Weights of a small mixture-of-experts language model, trained from scratch on English Wikipedia.
Size: 12 layers, vocabulary 32768.
Experts: 24 experts in each of 12 layers, 2 picks a token.
Below are experts of layer 3 (counted from 0) of a mixture-of-experts language model. Rows are named router (the router's row for the expert) and show model dimensions 64-127. Each number is 200 + 40 x the weight over its row's rms, rounded and kept within 0 to 999.
After each expert's rows: "mostly gets" lists some tokens that are sent to it at least half of the time. This comes from a sample of Wikipedia text that the model never trained on.

# expert 20
router,216,188,183,188,140,216,203,198,199,202,201,177,252,273,242,171,201,241,206,194,110,236,112,186,154,206,182,276,198,200,159,228,187,208,244,258,176,197,234,184,176,197,195,206,124,220,138,182,287,236,181,188,181,140,187,185,165,236,191,202,210,213,175,259
mostly gets: " ", " T", " D", " S", "   ", " N"

# expert 15
router,232,145,234,210,234,198,189,222,209,165,239,168,174,178,297,171,170,207,234,136,205,212,173,147,155,162,193,214,224,180,198,141,246,220,211,168,235,162,206,158,203,96,178,211,242,212,226,202,163,224,214,160,167,169,184,172,194,256,159,63,174,262,104,232
mostly gets: ":", "°", "′", "=", "):", ");"

# expert 23
router,301,275,222,216,229,192,215,254,172,188,194,197,186,282,206,81,186,201,195,120,166,214,205,208,235,168,203,257,172,173,215,233,196,140,212,213,192,174,183,211,189,155,191,208,225,218,106,161,284,226,237,209,170,213,166,156,220,245,231,166,148,201,121,223
mostly gets: " a", " is", " was", " his", "'s", " are"

# expert 11
router,151,217,238,224,233,184,184,178,199,179,269,187,178,189,193,214,193,227,193,180,190,180,229,176,192,216,172,195,225,160,158,194,226,247,168,174,222,232,215,162,156,152,87,108,253,221,152,188,166,223,253,281,230,224,208,184,268,241,126,189,171,205,162,133
mostly gets: " album", " song", " songs", " episode", "co", " guitar"

# expert 1
router,190,267,231,204,145,147,269,220,183,222,219,146,200,249,205,159,242,192,183,185,103,225,207,175,222,190,200,337,196,95,220,224,252,253,223,241,197,152,199,133,280,192,195,181,165,181,198,210,208,213,222,194,235,163,211,67,193,272,234,146,244,171,222,214
mostly gets: "4", "2", "3", "7", "1", "0"

# expert 6
router,208,151,235,213,151,200,261,277,216,178,176,127,281,207,198,107,171,229,208,223,188,200,242,187,162,155,240,186,231,196,205,187,201,132,190,192,166,180,219,172,213,185,118,262,204,187,171,190,240,253,147,137,171,228,166,244,250,202,244,144,195,223,192,175
mostly gets: " \"", " c", " (", " [", " l", " b"

# expert 8
router,210,269,179,196,222,263,241,248,206,183,279,176,200,121,231,191,205,188,157,183,190,183,180,120,246,204,235,216,205,149,195,176,272,211,196,148,147,200,205,213,156,189,217,211,172,203,141,161,144,194,188,211,190,172,141,236,234,262,114,194,127,271,229,163
mostly gets: "==", "\"", "===", " =\n\n", "'", " |\n\n"

# expert 18
router,134,264,215,182,249,204,222,209,202,213,223,181,209,269,181,173,278,242,208,201,213,155,153,204,176,227,148,187,222,211,61,258,195,165,191,301,246,168,199,173,216,231,227,211,207,185,235,209,251,186,170,249,159,171,241,187,185,134,168,216,211,180,108,223
mostly gets: " that", " which", " but", " it", " he", " who"

# expert 7
router,232,234,220,230,202,230,249,168,221,260,144,253,109,163,160,220,224,235,199,187,164,230,186,224,170,193,294,213,200,181,184,212,261,202,141,197,148,182,205,183,266,308,185,201,242,200,186,192,164,182,186,215,178,238,160,184,206,217,244,234,201,188,191,253
mostly gets: " |\n", "\n", ")\n", ".\n", "==\n", " ==\n"

# expert 22
router,184,228,197,291,153,236,209,179,199,165,200,217,159,236,216,145,221,238,219,90,139,176,144,195,208,169,209,229,132,142,242,157,196,310,211,187,192,202,260,169,193,228,216,226,162,231,229,145,202,187,216,264,167,129,217,204,142,144,150,202,162,290,174,189
mostly gets: "ley", "ina", "ini", "ana", "ari", "ano"

# expert 5
router,188,239,208,211,195,178,144,201,163,176,172,139,184,154,197,218,192,202,145,205,177,175,179,138,199,214,203,271,176,195,185,195,241,229,168,97,216,173,220,175,274,209,215,211,235,179,213,176,249,227,213,199,178,194,165,119,212,186,150,210,146,193,218,195
mostly gets: " March", " August", " December", " April", " January", " October"

# expert 14
router,200,165,256,197,101,166,220,203,183,174,185,179,153,209,263,249,140,167,116,199,256,190,133,171,209,206,220,254,224,197,193,180,243,229,172,71,171,190,201,230,200,210,168,247,161,194,163,207,159,239,306,186,190,200,191,180,267,166,144,238,211,205,161,110
mostly gets: " United", " University", " New", " York", " Street", " James"

# expert 10
router,256,192,185,160,209,197,236,226,195,186,211,174,225,157,241,268,171,138,152,234,222,166,148,163,184,151,210,191,223,137,148,201,243,195,134,198,214,243,238,195,215,203,209,249,143,166,191,176,219,207,240,176,204,190,128,205,184,185,203,231,172,246,194,175
mostly gets: "|", " D", " A", " K", " T", " C"

# expert 2
router,230,263,198,200,130,145,145,226,224,155,270,178,195,118,239,197,218,241,251,175,172,170,128,201,131,240,200,205,124,231,106,195,176,186,187,157,337,168,191,98,207,200,240,140,224,159,135,184,233,190,180,227,133,167,207,188,238,206,156,113,196,234,245,213
mostly gets: ".", "202", "199", "200", "201", "198"

# expert 16
router,224,188,239,249,248,123,212,212,224,251,280,143,185,299,222,194,189,206,191,129,164,120,210,198,183,158,187,202,212,198,219,207,194,179,127,262,217,92,241,202,224,214,172,198,197,193,195,197,173,261,198,219,162,218,189,192,121,173,240,189,226,225,87,208
mostly gets: " the", " |", "The", " —;", " The", " –;"

# expert 19
router,132,262,211,226,187,160,201,236,218,198,241,205,207,126,214,183,227,198,201,144,185,160,201,201,130,161,197,162,175,198,200,162,178,278,154,177,209,171,172,188,260,197,112,238,201,199,164,162,127,233,241,180,170,178,212,205,235,212,220,186,191,153,204,125
mostly gets: " use", " power", " health", " land", " work", " system"

# expert 9
router,190,170,174,297,196,271,262,226,201,223,177,158,207,244,256,219,202,184,184,155,133,194,165,132,200,171,210,206,195,193,206,251,218,251,192,235,252,194,288,179,180,125,242,246,159,141,213,235,232,238,212,235,140,194,203,105,233,231,250,172,165,203,204,259
mostly gets: "th", "st", "nd", "t", "m", "rd"

# expert 13
router,154,179,196,176,212,213,203,222,250,143,208,236,236,176,288,245,86,184,194,189,183,156,220,201,212,204,276,209,155,221,184,188,207,288,160,212,194,176,223,166,158,221,193,237,96,122,160,167,159,210,259,180,190,181,130,212,193,120,232,182,203,232,149,187
mostly gets: "-", "),", " *", " George", " -", " William"

# expert 12
router,227,231,218,199,202,125,185,246,221,215,211,198,234,162,196,149,206,241,188,200,206,176,168,190,195,175,226,246,186,137,193,201,239,239,176,217,334,158,222,214,293,195,191,247,211,198,192,163,222,213,199,260,232,197,206,212,177,249,144,143,228,199,115,166
mostly gets: " of", " to", " on", " at", " with", " from"

# expert 4
router,111,264,231,196,167,157,235,224,192,176,160,142,206,317,170,142,187,212,165,187,233,254,240,237,210,162,252,233,155,229,254,160,230,151,256,186,224,199,220,181,240,195,134,186,140,101,178,128,214,217,187,182,174,146,250,207,198,212,180,230,203,157,156,201
mostly gets: " used", " called", " known", "ated", " made", " announced"

# expert 21
router,150,233,172,224,176,195,229,186,137,172,229,165,250,123,207,192,166,273,241,188,124,192,185,202,230,199,209,242,153,213,189,206,191,191,211,238,234,187,204,257,344,210,223,249,238,245,190,216,250,185,180,198,197,117,156,204,170,281,150,187,169,285,175,259
mostly gets: "″N", "°E", " Coordinates", "–present", "″W", "°W"

# expert 17
router,172,270,259,213,166,263,199,280,292,174,162,233,213,235,216,269,145,196,137,193,193,202,128,214,197,229,234,244,154,179,163,197,239,337,241,156,146,158,203,221,253,246,202,248,208,184,249,165,166,267,238,225,198,166,197,214,212,247,180,159,174,220,235,184
mostly gets: " States", " British", " England", " government", " American", " political"

# expert 0
router,176,278,241,158,174,154,234,199,194,222,164,166,289,268,176,218,186,284,176,229,164,195,171,202,210,101,265,236,194,195,203,164,196,234,182,228,264,125,221,189,236,147,207,187,173,203,169,165,212,245,202,203,202,196,264,151,195,178,213,151,229,155,151,158
mostly gets: " two", " one", " all", " only", " no", " three"

# expert 3
router,225,166,241,231,178,131,167,221,179,159,192,197,230,132,252,191,174,253,175,191,217,170,199,243,153,176,264,185,168,169,238,134,213,191,191,280,266,221,218,187,257,236,197,231,247,162,208,220,256,203,197,269,171,153,152,222,96,217,190,257,185,190,191,168
mostly gets: " found", " black", " o", " human", " water", " white"